Weights of a small mixture-of-experts language model, trained from scratch on English Wikipedia.
Size: 11 layers, width 448, vocabulary 32768, 93.3M parameters.
Below are experts of layer 5 (counted from 0) of a mixture-of-experts language model. Rows are named router (the router's row for the expert), up (a neuron's input weights, with its number) and show model dimensions 56-111. Each number is 128 + 24 x the weight over its row's rms, rounded and kept within 0 to 255. Numbers have three digits each.
Before each expert's rows: "mostly gets" lists some tokens that are sent to it at least half of the time. This comes from a sample of Wikipedia text that the model never trained on.

# expert 71
mostly gets: " National", "==", " national", " public", " political", " general"
router:147132149111108096119114135165132162115146098099136131096121139123132165115155128156141117107129133122171157148140112080098117139106157132138136100152134177122124158113
up0:161129177109176099086149148133144109173143110094125131150147140132115127165100122123108128124077156146104122120141102105126060133147136129112129092110084138123143142141
up1:114174095158126135088116158126116148140112113123160096108119135177164165088149099139157166088119138146188106144084143115130113127127137133117142144138143142106177131157
up2:142130106116096112149143142113169136117099093136119137106192168132145153118147169139115135145113094119144155104123112122135089145150154129147112203149178149123125155083
up3:108150105140119127149161085135127127167129121148099102115164125107103166082113114086151151107095145160158160155139122098149117112121155136140108136123166137082139130139
up4:157111134124131105120134151122129131118118090133125102137149154133117094103130113139103098109076108159136095107119154125133137156070147075094139144122168117115085142122
up5:119132104122102125147143157137123117136138110138127110113132105129118119132156149082125105138132110117083134130133140116138137119178146091113120126116111141134145085127
up6:132125129135119148063119179168105184139133137077114139139109131111117114115138122081131159116103154132111108176147144139131115097122090164141091099123127109140119143110
up7:135149121116094134138121074141142142156083099126129154119136126103080125124122154134124137142143111106174091143121086097149141171117156103150121087118104118130082172130
up8:091104124133103072135105120165088079124137123124128155112121120100092123141138104119086140148177145097149149119149140103092127119114183107134171123110137108121148129177
up9:120159142107076133131086157151157156130143181115104138143078134101108119148161119099142123157145159160169116112140083093133110140142119127083149083135099124122139155133
up10:149111133114123137178124117109147170132125116104129145095149115191161101122160119134126154126156112142151137134124147124129138114127154115116117105167105138129128120150
up11:113157152090123125132117144145157143094111120143129129129123144119117180123117123185106140125091150052095169146137112118107147118131156107137114080126150139122128115154
up12:128125155111141086101164134116136127115118139072092100121123172134103164141106131121150120126162182123080155090153140097139130089137113143145147095150130134137121126145
up13:145124103151177134097117124143115161137108125117112162148147117164171136106189104124151124133109141164122165182138112116114106116123084124142107084142118162081166160110
up14:126092107151155144137130137082125096113170129110167114090101141105084158116155110100092094116129133154139145146150094149114164113101149120116121099131088135140121169162
up15:149165136145132142132134119142141112104137133158142118086162156120114154143116142138152132130166146106134157167186089112112114136121135115084169100140119132131131143078
up16:114150109148147103117134135117162144126167198129152135160125130138121150092185135136148125109135105152097145135151101143174098128121162099144103111138140112122148132122

# expert 77
mostly gets: " N", " f", " I", " J", " S", " M"
router:193090152119079075081140165153115126112126135088172132095104131086118101113119118080135180113102146142154152099097152118112141141127140119105118119176126168066105112111
up0:160087071116144129060128124176120122130091147089126140121122104116146121157157117156152169171140089124128158122114096117111127120135125112119111084098120125122129121107
up1:118114150138134139132114156149115130125173156112086095137128104124094121135133170103124145103129150126127117110114138163145094119131111049149095111143157100082088164078
up2:080117151130125100106098165103121138128092121169195112176120108129133069101127146142140127080113123158141142125138144113145111153140135106115109169155159099112109152171
up3:126124125144115147095140174135090168126124156125111140112124116153185155115129113137168135126184148159157154138160102164136162112158141149111114092172097112122097119121
up4:151121132149120136137134156150116128060123102136117127137113140143146082142138103135108164134053184124140129133120141102122091115147089160153145196151134134106126133092
up5:161187126129161119063163146185136124149096148107161112122098150094134111111097112103164109111148088126127107143114063120183127153131124121145162129123127136092117142107
up6:129091131133162104119132137157113150130126112138131100136151145136111154143139148033118167105098126125109140159112074157141133108120171087133129102135147138111104183158
up7:135142150107100125158128129157136178098177152125146104148147114107129118131114161103144133104124138098140123137114142109096107170158105132140108103155161147084118132175
up8:125096084110147114093161154135161114098139112131152163127090194111120137183157148149085138142137109142099106086107154110116119116111087099116116146142089113158154112121
up9:179133143124098110141111191167128155092099123129180148103107161089142121102105124132171138135099125122141170115099143100171125156104130156135132097133118133092109130110
up10:120114150086068086137109139135111128107144163164124143132086146113125120139129144111143120103124127116167110156116135132147119117113113117139142123121137140122117132131
up11:108104142116150104104102183104169096133170089096112174141135149152112146121157124127139117120177148144119141119125099156082135120110123127113126115132106123146141131124
up12:120128095112141172104116147125102134109129128144130098146119092114118095124112125160196152099148143127083095145136113124102168122150127129150168130143148168130122127151
up13:113112123112076127088117172171106117133159169118102112110099127111121084114105154166142154116123110069166125118127123153120112121163111141114114107113134130121136169100
up14:146109102118152096125127148122127163141186115114153104132141136125117070116125130148165186146151135150122158154079145069117158084158117137143117157125135168105096143140
up15:153106087150137121134140125143090160136107164143143102134097197154146112116107136120143113090113140147150125102100140094161104131131130149103124153116128136095152115068
up16:173113107126141122115155167142121083153144128105137139104120140110096126112087139089161127105141139117109124131134116151107115146121145107105139084113119143139162109133

# expert 69
mostly gets: " century", " now", " originally", " former", " currently", " later"
router:132140149112097137127138140134121110099127133139122142131128133114133144135131123101127124138094128141149136135116106143108129184111141143114133084158108132125174118160
up0:137137154097122118117125118137138109175146112122172110112113108115140072112115129103115143151131128158126080105146134134076121148141131139108105164108112118118128142080
up1:129033104117134095123133115107079142134103133143105111160129169117126112134101150106131115150104126119149132101107119119133132132155086125132160163123160117165135133124
up2:110128108136126085125102126200143162126143115124135091136055158139102136099119115120115147141116188126101122143136140146103127106114118125109135107139126112138164110129
up3:125132117117085131146081075159115109146161163138174159175134146112155133082115105086113124101108159100181169161145147136126168141145109157138133129116129136140146102136
up4:092155142115090123148098125081158107118116147127140124142124105115152120134133124157131144106136121139150171144086127144137116137112091108125132126163121176123139120106
up5:113128177166091143147139133153147141110175107114113110134118097120138113131136146112133104114102146115146156137119123157096113135146101119131119132135107130136126135166
up6:103138125127169104127156151101051103116098121122129127155147120114163128083154159142149165096118126097135118149118166109152146135096117116142126133133126135128144130121
up7:090109124135168158105099163135109129110150115092147104105114178115141083132138118102109111166132118124116126093110116168154113107133156116122130127122139129117125114091
up8:142122084102139139138124141127118123132133135150143131152114108083086106122085105097135130115109154112127097111121135131110138111114152158111115095112093096169149146133
up9:112154123105125129172175144173115141122129119112117136127130141154133162159133150141162139145169177128132108183129133167091110114154112120141170139170084108106147120156
up10:129141159147099132160139111138115120172140120114115123122138109129143164121080137114154126140089134139118143139150162128112147162115102135131100083114151128151152100127
up11:140123118101125150160108107114146107152156146157148089178147163114116168127121126122148137120082150157140111119141171114094087133151156096143143161142125118098158154167
up12:141135147127104107148161092143102097161148096148116133140120165103136131094100104155129119121084160096137138119138112140115099114149157124139119132122136187070152134059
up13:129143144134109143094108154122153151125105119128103148119149148105125164136122153109103141108106114116133124137118098145069152117140172132133113140095077126103122119155
up14:140124192104095128113155158112126129124117120126137161115150155130118153150142125144164147126123136142144137119141117157152136131128131149189109133145082067131128105152
up15:130112154131114173137142105103111132148156126132137156150124105144145177115120115074092122113117120131136129159117166122126126116119132158131142140149113120154155102132
up16:127116184132184135121152152126168103121158144122156126099192134112096136119135116145161129094078081085176123112154124092130135146091092147125131096103102120137123122123

# expert 30
mostly gets: "′", " car", " ch", "ap", "ik", "-C"
router:130116116095119071097113138124124127128131121107128128082124120115125106111128130128132129126116145163138136109108133089106139143119119110131135097121080158105138149126
up0:105093137134097130104099116162147167165168113151125128137133094135133105109128164149155138114121136134094091146136112144135133149161144105155097164114088178124122186128
up1:113129091119123142099151167139146111142123132161133144115118180106124127121108116094118121125136112123124085147109139159099161098133116108149121131149145129114140121094
up2:110161125141112144128133131095073110130108140113116125092099137095140131107125132125095162137110197130147124050134111139112150104135097096136168107115080110082117131116
up3:142091102084134164086137116095157170098096140124153128116157090100134094133190106123126148140108132152138180166175109128107131102115113087116119132136118157131140176141
up4:126087142110096095128096107148124117127143141109073104141137132138153111119127106145137123159097111107139149137136164151147105156120143099120128114153114144132128126123
up5:138103160158108107103117110152098118116134107117145132088152165084119148094146142113141145151125151122097081117155102075123139139108078129130124116163129082167122163125
up6:142117131134124031151131109116122113109136087127172158168100141121118078173135110130153087126107143106138154090146121095110092149109157121101147070146097150141135142139
up7:141133159094146121103111148135163154128117137125102168114120088084133177134131144131149135150160120160160159086121122115133149162128083124132123126155132108127152144168
up8:117135200119116140117109130114126165087151153105170118111151161136127148135143116156090130128156120131079143087129149141130128164155134046120106124127123150127154160128
up9:104138110144114136131101130102111145157128082112111133159151110096127128097145081067142116087101139177125152108108075114142170121145153127167111132112114122119157141113
up10:131093151106121132126091103148114108143140109156137070109165131114128110112138167110145144140146133137131182163133136103205134105095092110129141100119109130136103165116
up11:125133093128150141118111130146142144159112106115111163115113161143108112130113180111137168147133134105152119130156109131134119149113099118105102148127117144153077134127
up12:117106160149067145099113126126175120110107136110135155135112099125106115119080131168142136090109131130089189104102075128114130129129150115135111165141134152091164117109
up13:118128138105048100150109158155143186071112129115102123114118119121089163114116131131148123088161141108128126134146129095132139114139124075123177133106105107166137136150
up14:111164135109091169093136156090159121101139164080074143087091101142142135096148142139118139084137107170138100163135168117098126153142127103137177143177134135118138136108
up15:145141095155144118106111135106112126136136124124132114088122127122110097117148144131156148147163115158167137140102105110118140129176135121128146158132112119093120185150
up16:135129088102093119113149152096145151114105110169110152087114142110143163106172173078079126136142116157119142125127112082153101131135128122093151145160130142103155184126

# expert 5
mostly gets: " two", " three", " several", " five", " four", " six"
router:163105127107097130119079105177093114082141127109132115124092149090171132137130168132174120164139156138159137136120141122120118144103172134154121117167079154098166062101
up0:147127078119133124137097113123117100115083156110156126109108113121155120161120082143124135105171126098106098097154171111156095168139137134153127109122137123113168089128
up1:109150133101144139137107149148126130121137143109116102135149132105176134166134148127134165100140177122140090146135150123096147139159140118107167124118123132128142132109
up2:142160144086143149059097149157123115116174133131113141129118104126139120115157123172178151158149116153133111127127119111124119154121102139128138155149137123092078106097
up3:145097137130133130153093126147102135105157075128089079086079129127154117139130111103139158134088159081129138153122176115128144151128144163138130132133096140114096078125
up4:130142147113151130157125150106122100109083134088161116133104133092111121109175138134172137106086131092117084137139139100138145106147164113132134114095113133097135087132
up5:153130122085109145140141099117103110151121106117153071161132146115115148122127109117155163091119132134146114147072118098137112147111137137149167124128119128068121118138
up6:120130096126127154136161106105115147109091115138108115116149093117163117139114143149107134125117142108198134125139167158144134131158125134151165152114120125074149116094
up7:159143109083129160089099140072131103115125119090089119128146144137144139169174145126124123133117147159111109139144148151145159146149108118121135142126115108122135112134
up8:109118121137097161114110098150104124127155146148141120125135124112161065115200119129148097124152123122116121136125125137081120175136157100143115148127086131167163113098
up9:146117108169115113112107098146136113118155086121115100154136138116141088108122144155118094144170130186152138163151168119119107179127144146146134131156126132137148104115
up10:136102107133121140140150093117113098107168098106142156180118096111116141095133145157176145161114152114109134143135152139109124113118156062085123139141157140126155127100
up11:145134087144144131125117150146095107173196150116138080118089091120185132093137146148131109127099156160121134107127122131093124124130123091123168123114148115114152126104
up12:127124076149093172127120106174100103093121131117117083139140126087177127080117148140077138148187143079149129143156149143163131139130130124121156141118141123140126135060
up13:124147115109110115121122142139125128157131105145109154082170143100152127104122158164091150137117159117159171151074101093109115130104182130140155081146100106143140154093
up14:124116110113089132098145160084142119098113144127145095141142142083109143122141119140143112127146117184123152135129131129174117133129120176106141168146095148154137107126
up15:148172155144099133132136120128114156081156162113154124124118139118148108103126117146130152116117162119115100145157161161101129115153143149125114162128106130141147157128
up16:149112138112184128119074104106111127107121113144139158152114131154154100105177140143167169168127132132145166115133112117131120130080154140169148135127114146145120137137

# expert 1
mostly gets: ")", "\"", " Racing", " JPL", " %", "]"
router:158099121123085120097074146145108154128195126102143087138135140111124104137153112082143118140182136174141145144091144129117137135114117124174115154152136157125142116157
up0:181120134095177131123122137123129080124133167132114107119129154099099085167147122135140117097162140141136112095134123167169107102071122103116122159149127105129127117138
up1:131113099118110147137088173118134132117144126126136164124144125113181164142154108128114116170066128160076120108121099140113075122122124121131132203113117120098143116140
up2:114131142113143138135140104120088144094123138083134095125114154144135158157136149130124095137184143135133115096106168122072118120166158114153130129138100115164188099127
up3:147102136153130150116125126138104144098128146109146103122136124109148129161136150102148179126134092127140155127157143125105118136136066133138129121095119148139117129151
up4:157089126117150105113073140140099136108136170149147157108186095115130113085090150127150112152122108165132110126095138115108125142112117152158116146118138096087089158060
up5:111118094135092085108092123142136090118132146102147103102126055106119106151115141098128125107149126152096123118136102119107096137156088131133122109121186126127078150110
up6:092093133104116108131081132108164159167186126148086149105145141059152111097121109103129135107099130111111111156137108113166140126122202100138158151116085140114137164118
up7:122110184109089105104088195172093143148150146142121157138152164130132076105131127100132115115132133135150128176089134111146134148104146122172134145117128128142111129122
up8:133138119101152141091083114096155106085149106126095116080093160128129116139128092096138123154151112106135172151099150141164126166083111126129124128115100098121150134145
up9:145121120148094123137150170171111118124135127142118091066128155128125107101121084112116107123097131131130072129125145137097104120118106078138076165115150113129130164155
up10:132137166117140124133138154115141153132158148132077065142101119119122107155134154125141108092153141133122153099150138147130147119145182119099161139121163124130080111095
up11:144144127126098137140137135224075108085122152158189129108122144147116137114108113085108136078144076150164140085079132118138108099104181155137087110127119089146161160124
up12:120127142134137114137093106132123109137130127139145147108148139110107125125155111132177132123033132160121124118101113118116118155088119124207147172111127171118129094107
up13:083112066108155105143105160136068160133179159121167116139104131153125164147160137148093153146166136164124135164123080119114094141136154108152115132140122130175187145135
up14:121150105121091110094112152135114160122150133126094158162123136096171151084117100130126088158125126115114130129111082134126121133125113136110113133114124118154144167109
up15:113127141118106124119150131101149141156164162133158103137158155121108096080103157079119148140180149154134145059141105116122141112115140135126130167127100133110145110097
up16:160106133139098109136130142163107121117118172137135113132162127170155096117141110143116108173169119127121129108161143134103121117119155126126135099124138149146156136089

# expert 27
mostly gets: " a", " an", " than", " including", " include", "An"
router:175136100145098087138094142169127102101118134078183138114113146086110140104137151093110170150103129139179127129109185084110115140122126098133140103135096120114134106106
up0:141118091136165139138162130159133121103117169108130128088119130147143123117153136115101137147140137134155126139145147097123129154116153139097109103122128098153106090066
up1:165155126125145156101133132126121120118094116110167098171100149116144118136109135079120155172100146093082115138155136151134120119125144120130140082135108109137156133119
up2:156113159083169070097133127124129127140112127095089120157116142109121120150109133187125128132153172154145141083114146113161151098097132138109127122159117139071134101155
up3:115115134152153138141121168127150162154163139087144091140152145131132095152109170126137154185112129127168151133091205130136112108129137108120136100141103122086137140094
up4:114191123132152124171083136108103138121195136123118120132103116081115150098110104107143129088070163110114133113145136101089111103124121142137170147139098130142150153084
up5:159113105159134137093122146179095147104087111130147092132121115141158091095127165142118182136116159118157117129102136113183135172183117131151143143134118140111097128155
up6:170127152106129110137128099126111144154144131138122134115141131134145125143168133127143148107154117156140139188099141088101134100144132129124138112121143101105107098173
up7:158106182122097147158179133107129147128135155123134137123116118171171123116140134174117081108136159129146136130094141106208094109123133147126159062164122136122152122125
up8:103108129113137118127111091094136112173149147180123139149128176118140126114127157153107118130109132134078168110107124122131131102147110121116152159113138103119099140112
up9:133120116126109072129084102174088102123136154117135137123105118139127145144107118115106146158130142132167117145089086144139125190133177176092107119148138157127127117145
up10:072127112109145154112158106147096139155135166100146162130161119127143157150126108145134111140151132108149120101111122110122115129102068144141125117150118151132136127138
up11:191119129122130137162144113100126119131107104092106141152070088106160110114140116150110136165182159127122089103108119143148128099107114129140140128103129129105136129175
up12:145147116122146130125115140109151087152094133134087137120107125115137120164125118118117177134135110135138136157116126099132123129102112137130116153131133130117149112155
up13:124114146112066114092147140196127123142142158124143136117065148147166125130117115158114145145131147178137097116091116108147073149122119090131108150119143148136111116125
up14:135133151158111125117114135095144122119096131136200133139150191103123175115151171131122141087120127156130170095120171129121124126130159114108135080142118125122091173179
up15:126123131120105114107117136173119129158118136115157123123125100141113116114121106107131158127106096121148123122131144137128112128159150137141136123097130157125115112104
up16:163178129139118109125143120159150090081159169111158170130119127148109142149174118120121173115114137142121118138104137092127102108127138110125123143137096098139129167168

# expert 43
mostly gets: "″N", " these", "″W", " several", " many", " population"
router:165108139123081134115091130181114069128158128104168119110074162100159128140146121122158141156145165124128128104125128115104097143104086129132128109139091166083167082124
up0:123118110123072110137126106113157140200161154125152142126156158119138087140166147135110102090097173144113124116092128117189141130131112140154112122132138108129136121125
up1:113144151127127104109116125178170109132172122103120148162102154111125115102133120125168122141147159125091138108131098114110123119154108086132143090088115131149156123125
up2:099126093154108157131113147144133161124150096086129128106160122114177152120127122150130105142166130136150126113101087122120114150100115106105129175178111103154127084109
up3:138126145119103136141130118164088105169192181114195099100103115116093130143139124139124173093136135157118104128144139174103119135122133141130121133146121156066136109099
up4:147130139107134075083127127125154123108134124116128107136110124119155170116139142148157139109124115088150101126100149115123132164150115132167170156137125139105142108135
up5:153128132116102119106194111135154094158113150114129124134123140131143178106147133133145114121079137102143129145116132111129148127100103116070078093126126151062152094152
up6:135152136154117125119113129105162084135150131132174153098123158087104138129178135144136124133152141132107129135163132136151169114107101146112127108152132132168140130122
up7:145134146160100156125123160084140138131154146123137096135095148126154116123123137122111091126154159130152097103127108137138097134175136100107169072134134146144141112090
up8:128165099161075146124143123150116101125170102120149123121098152104138138151138089117088105129130111164129132152111168156087090141097141092130103167144108143120147155133
up9:119156132105151107104100180153150131132150159097169092125120115121144131138121101085084107133132123134113108152174159152072109131185123125131141106103126139126142128140
up10:143124154120112127145148134128101123117139136079123104120111164109113137129085109168133090154110131092080160131127190106060132097117103133139122088164109140139150154129
up11:136100105102095103096105113133127123132100125126147129115110114130158097108107145105148148135145168184143150129133125129115109135100100100113127119122146122132158138086
up12:144134128127138143158185161119136109117146137112131145128131126113130164126146125098136156124164127111157123119147079135122108150157150138105134110136092147090134125095
up13:141110164147146155132106117133117119169167117108131142095121149139111108161110129163180136133088140141114117174101101118122129111120132159139140124162126156129119122188
up14:094145103121157124132128133159132089126130124128113107133146133131114145113158141134165131115132133155142136144108112103177122130143101123150104107130133141138134086145
up15:123108123102174129140066138112086071112120168131196144111100118087117078104148105086151088127111093146128135119142140097092145125134114146159173126125105151096144118111
up16:151104118129145136129096154158121107168131121100132122167116140146151140109135143158113141113118113106108071079124124135198088119111102135143092153128111113145114159130

# expert 78
mostly gets: "The", "In", " E", " In", " El", " The"
router:143104129109093094112138148152099122100192126078152120139139151109119170104139130145146153123143116122116118110132142116148128150139144108127121094138124153112145149122
up0:106106132134115068141107140128091136153184104117118157093113168137141193116112074135098100104138115170123169117151102152117159142129127129158124132119141149124133132102
up1:149124120102106148183141146135129123161126120112110103165138096151119162161143144166172142118149126148126120092104126109135114099178090156138098123121087142096127163098
up2:103114122111110091137111132118148109117172188107132149164118118154163156168151160167137105154134084155132140121112122136159125148114134143109114115139131104158163145131
up3:163126163126122118139178091144131165139129133110132138149144151120105138120107134118144085122089150128108116090156144125115158117129121094117125139116140123105126105150
up4:104128151132117149098138155103133125091151147105150108161126110143146155100141133159122156084124103122104095176071134129121122144145143142111119115102139129097161151145
up5:109143100154152118115169132154126154107146106126133075118120121129136172106107135102103133123128144110097107118135155118117079154100158141117114106126105119074130198115
up6:088164155086098125115114145134130097149160111120160143131119179131103143107104155140150142105147158125171115172132165079126168118075144140129173154122133182128109103128
up7:153141163126109107122172110123129127156105143091112120128129132121088166133078094175137141183132065103148105101099142073130119120180109148107119102147128133135115113160
up8:134117164125105181066099134155139153135120157111119128139120125139151139104133137156133138125124168178104164098105113109183135118132120134111104122132130143144178153112
up9:113145135192141131146142155090137148132163135118108153125126126146116106124142103114183118137111130135149136153152094128175118135129114135143167072133113143159166165141
up10:122170112090126156110129125146142091126100127125186174140102149146144157115135069130108160091131120104130101118143145112162156121129150106103115128129094143114096161140
up11:132086128113150152109135156154089117151114184110147154119132176140132103108116130099099154118088117118142140141128198146110139133150174149115168119132140142135143151134
up12:104113110104125082113120138141134120089129130136140138146101157127148131114129119112118136129139149154128138117135134093157132126098113113139137093110141131126146094141
up13:153132130106126162153149156131121123123125142141148114128155128116163129145128123166129192152146167085152124155140111092179091153140180154146155086093140155121136096140
up14:112088128156097122125120159126107120120121129131167155142149163123163146122125146137131137151152123131105110126152143138138130197159125122135094135088143122155132158127
up15:134169141151141131090137105110107114131094109111131127108132140100119140090115144170097154101147162108148145125119093109129168139110094129104118119142091153141133121132
up16:112111157113154183136146148099093121074145140133137098150131175108107163109160110095137085160137145148139108107152108149149130132154136091134167143130090144144157143150

# expert 52
mostly gets: "°", "X", " SA", " Air", " PC", " aircraft"
router:151126136097117117124127142125100121132136135107131140134123162119122179123122094138118135097116145151160128090130149094131091145111165112166118102134123135103130093130
up0:121131151110124114153088096135138131116108130090103183105127157103150126166137120147117170120130154134145140169091184104140090151115199146119132176121096104170176108132
up1:144145129126126085123117153072144152100110124142151111131129119125105131105161100134144148111121135098170131179143112078129121130091184083101112071093081083118127145103
up2:090110150131150103119121151097139112134128139116165104128104159088141131117155112112110150131139128140100093182117107131112102149086075122139139081134114131095131156166
up3:141111118139150142106116138134155149097102127077131114148105122141112147101122088167094116113084124150119139093144104153139116078116126136128137139094137103110120142094
up4:136128148077118125127133149111135119105070160127099154107110135122157133109163106126099084149147107165131135150130151107144131133105135120151122149103118145095166125139
up5:163139092130131121130097163077119125129079136122093154160151109116133146142114114146092157133173135130109084080133122157106130149173167121141126114128131155147145122169
up6:090100110164108121172144142131147119119158151128132143092156083136127123147145100128152144151117097130146111111146147113131136121138139123103149083119085167138165075159
up7:131128147138139141145151163120130106132129158148091141181116120118146157036139123169146087139132133148123123107115123104166123083148145134104162122127114134169163128136
up8:158128153123136137122143128090100113142093137084136105133138152119106095158119144152134157136142121140050113105106141122124148102134145115133120119099108103128121134113
up9:157185109130112114141126173136152191138146137117168133094154136150095139125155099138083146138110128096190147125139118115136137144111171189134165169144106122155115088111
up10:131156166120129137112129179141142125121141117125147121108144122133136143149112096095166131094095108122159112187119102140113135147134175107162141144149113138130144151154
up11:128108125140138108117131129120119119071154136122099104150128108176112130169148188131139104110128158131147151115154134135164092139117121085114093148151166133144112121123
up12:153136145092119098082100115100110117119139122106109127095123105124077102124099130133140112157112174121138142142146143086167149150143106117127123130133122159112160099171
up13:125104145129112137121163150111160142117141107119127136126138123118136113109138108119135135101135124138102162138123111115114091147129142109191101154128067143084104124146
up14:098119110101101129117102096111115141126129121120126099136123152103126142136114115146155116131120125150152161140151163095123142123150152144192144121101154153121132146097
up15:170133165135154137186105126121169145146130146144163152169144139130097156149137150108130088136109135169120119117125130135091104171145132138123106190141100152109159128142
up16:156141118131149127090187099111093098129134105116138158119129129096107144122134118108127122115132087138163095168136113136138097148127138132144146133110154111163116111142

# expert 48
mostly gets: " —;", "°N", "See", " Coordinates", "″N", " Goals"
router:160093125123143146130111115148090102099117148120150065104115147111094116113156152111143139112155132120140120119076137099139113140101131127138108125113146175075144089150
up0:066126151117122143138102125093115152125129157144103141090170153143143156101137103085112130154142152125100147058124159099154117129115148120128127137100134143139118122107
up1:137131141164142113150158139160123151113114089131122134144102143108142095142137119095160111118149128102114085162145133159103115112160090105126086113083105093143130138117
up2:141123108115132160161135149175092117087132123111126095147143166148162147117100129143120116108172134096115088141118131100081127102150113116126155125132129123156162163108
up3:115101173109143125112120104096143146120120122133083119153174158139087115137165176130114158143124110126100102158130156129094193132131082129130107167135125128119140130153
up4:095142125142117113120128123138147139114120110109114091174115101158135129106112109100123068131149121134121129088137077147113093114139137099137121123141093116128127107115
up5:136128097119171144145143096139161098127154138105118131096124112113119155116142151090138109095150131139095146109138160127149078102073115125114171081125117113118125098131
up6:109171189143132165150152136139133123150122151121106087112095180141133114097123167135149162044128130155112106108132135138096161161132131146152108101128114140081120076098
up7:147144189156164136115157132119167131158118182106148080132121143129114081136135145131123144120133136156134133134160096134120136151124152085137161109138121089091169074095
up8:129124125102151114121156135093090130134133157151156117126159140091128141163119123131120145118141131157163113130157138156107146156163137143154135153083140125171146119148
up9:132106160145117166181135125152131121097133125123150090114112176112134055147114142125111108137128149116098127131074137117165082167099127131139141165117138142140088137151
up10:107125158148140166097130124138128153127117137107085129148132140136116090121116126144113115109168110116110112133148138151154137156131107128160143157102118128102093115116
up11:141116140112141143123125143133121099121145132123146147078129139138129132147136102131113138150105118103139166132133154112099119110173111117130121156123120188109129154158
up12:098142144087158160104156118106109093088118160146105111081132142097142157131156110118087102122084155136151142141143103101160103192133117123141125132137112163097140072137
up13:113104151108086129148107147115076153121124150140139096099102160124068105136120135130152113151105138114134148155129167118115128088118139131129144095142163178084097127110
up14:149121098099130097115129137157116132110129120098064144101156113091134124135123112170103131136150149139139126138079130123133117107157156188094139117143130131117141183128
up15:113118123147132119089124117119119134128125080113164110135150141086123118121158138107133165137117156118103116115106143122220138088106101104116113105159164142127119154153
up16:184147144133139145151130076123109106099138117127070109059187112101106112097157118126168168107153126119166139106119149112124097106105118165169101154125100099082120151163

# expert 74
mostly gets: " $", " ", "{", " €", " £", " Nominated"
router:166113144123092137125084139145153110076148113105127130130107112113122132105155170090139159137160112146126138113133127140154129138121130140145140137154151150101092099125
up0:107137115133119152150126133108090125078082143108088110159166137137131100113151090133131184107134128128124118131144127122094136152106073137108145103088142126089086140120
up1:105162121102081156155173117096144102104134121163119165129171123078139122121153136161147113150128141138079129122120107122117123115160175126129134140154132134117106136150
up2:138122120095153165086135140139132113089089123109118128145138127127145131141087139141083122150141098134181082104112125099085143134145126095115116070122114112133143119143
up3:103119134129121126132128128130116113100127133108127127120147155120140137177142132100159087165144128100161172159156072151129148148133126162129067204134095146121111119116
up4:145127180148068174130061142154122166152143080127162158127087148133125114120115178143148120162113104089120077131135116098130138101147150122142142151131124145121143146130
up5:142069121138177088134113102120097118146118130134131057093117168184134134085087150151131099086147132142149165112126094143170126109151151135119134119144137111143079141125
up6:160116084157158136121151098120158133084109139097135097154090133130112121131160143158134147128137119134154120094125107163150134118130084133109096159154102113134118141133
up7:131123085146112146106131138136123148139123140138105105116087104127107100129175127117105133106170111120150137106173145175108125104144107090097136125153147089143136132087
up8:114182125119072154148098152131153108126119172141147167108112097098103124132149136092116123141129119100110123123180135149153137130131094128104149155162124173143132139151
up9:138180178119079121154113100110155122121124129195093152124145091129123138141151122084156149149081126117119129123136121090137136168105148118122135146129087118102138117150
up10:131088111142132131079126118118122164087127125106118104116132103123116117132084131110159164106100128091148137140149132134113106107104102111113108146140133136135121114119
up11:150158134129136081131149108152117134134159164097101146141047122119129077128145127108111099139070137122175130157079176125105164164134100174157121106152139121108138139166
up12:148106127160136106197125105136104106156065108132129133135072132190138100111116090167107087166094122136114097131064100130158136095102114130145114098116142103131110141120
up13:106152146152138121071086131176124154155115117096130104170095114100127112114115105143145129131133102165140089139142119133169147104142115158111100130108159142115139165104
up14:138119111141106141115184166163127152122152127106095076116106131102147136163103109097155102132134141142119116117168152098120138146130100119135106117138155156101085132116
up15:140136121126141096137159112071136085130103117123127131102122093088152102155137118113189101138162137101174160170100098152078142150156081155145127154112098133103136134144
up16:121128136157115100119205128151143140107163110108140116167122156095130082138128143117120138120178138156104112118133132170119110141123110149117160124127108136128127085114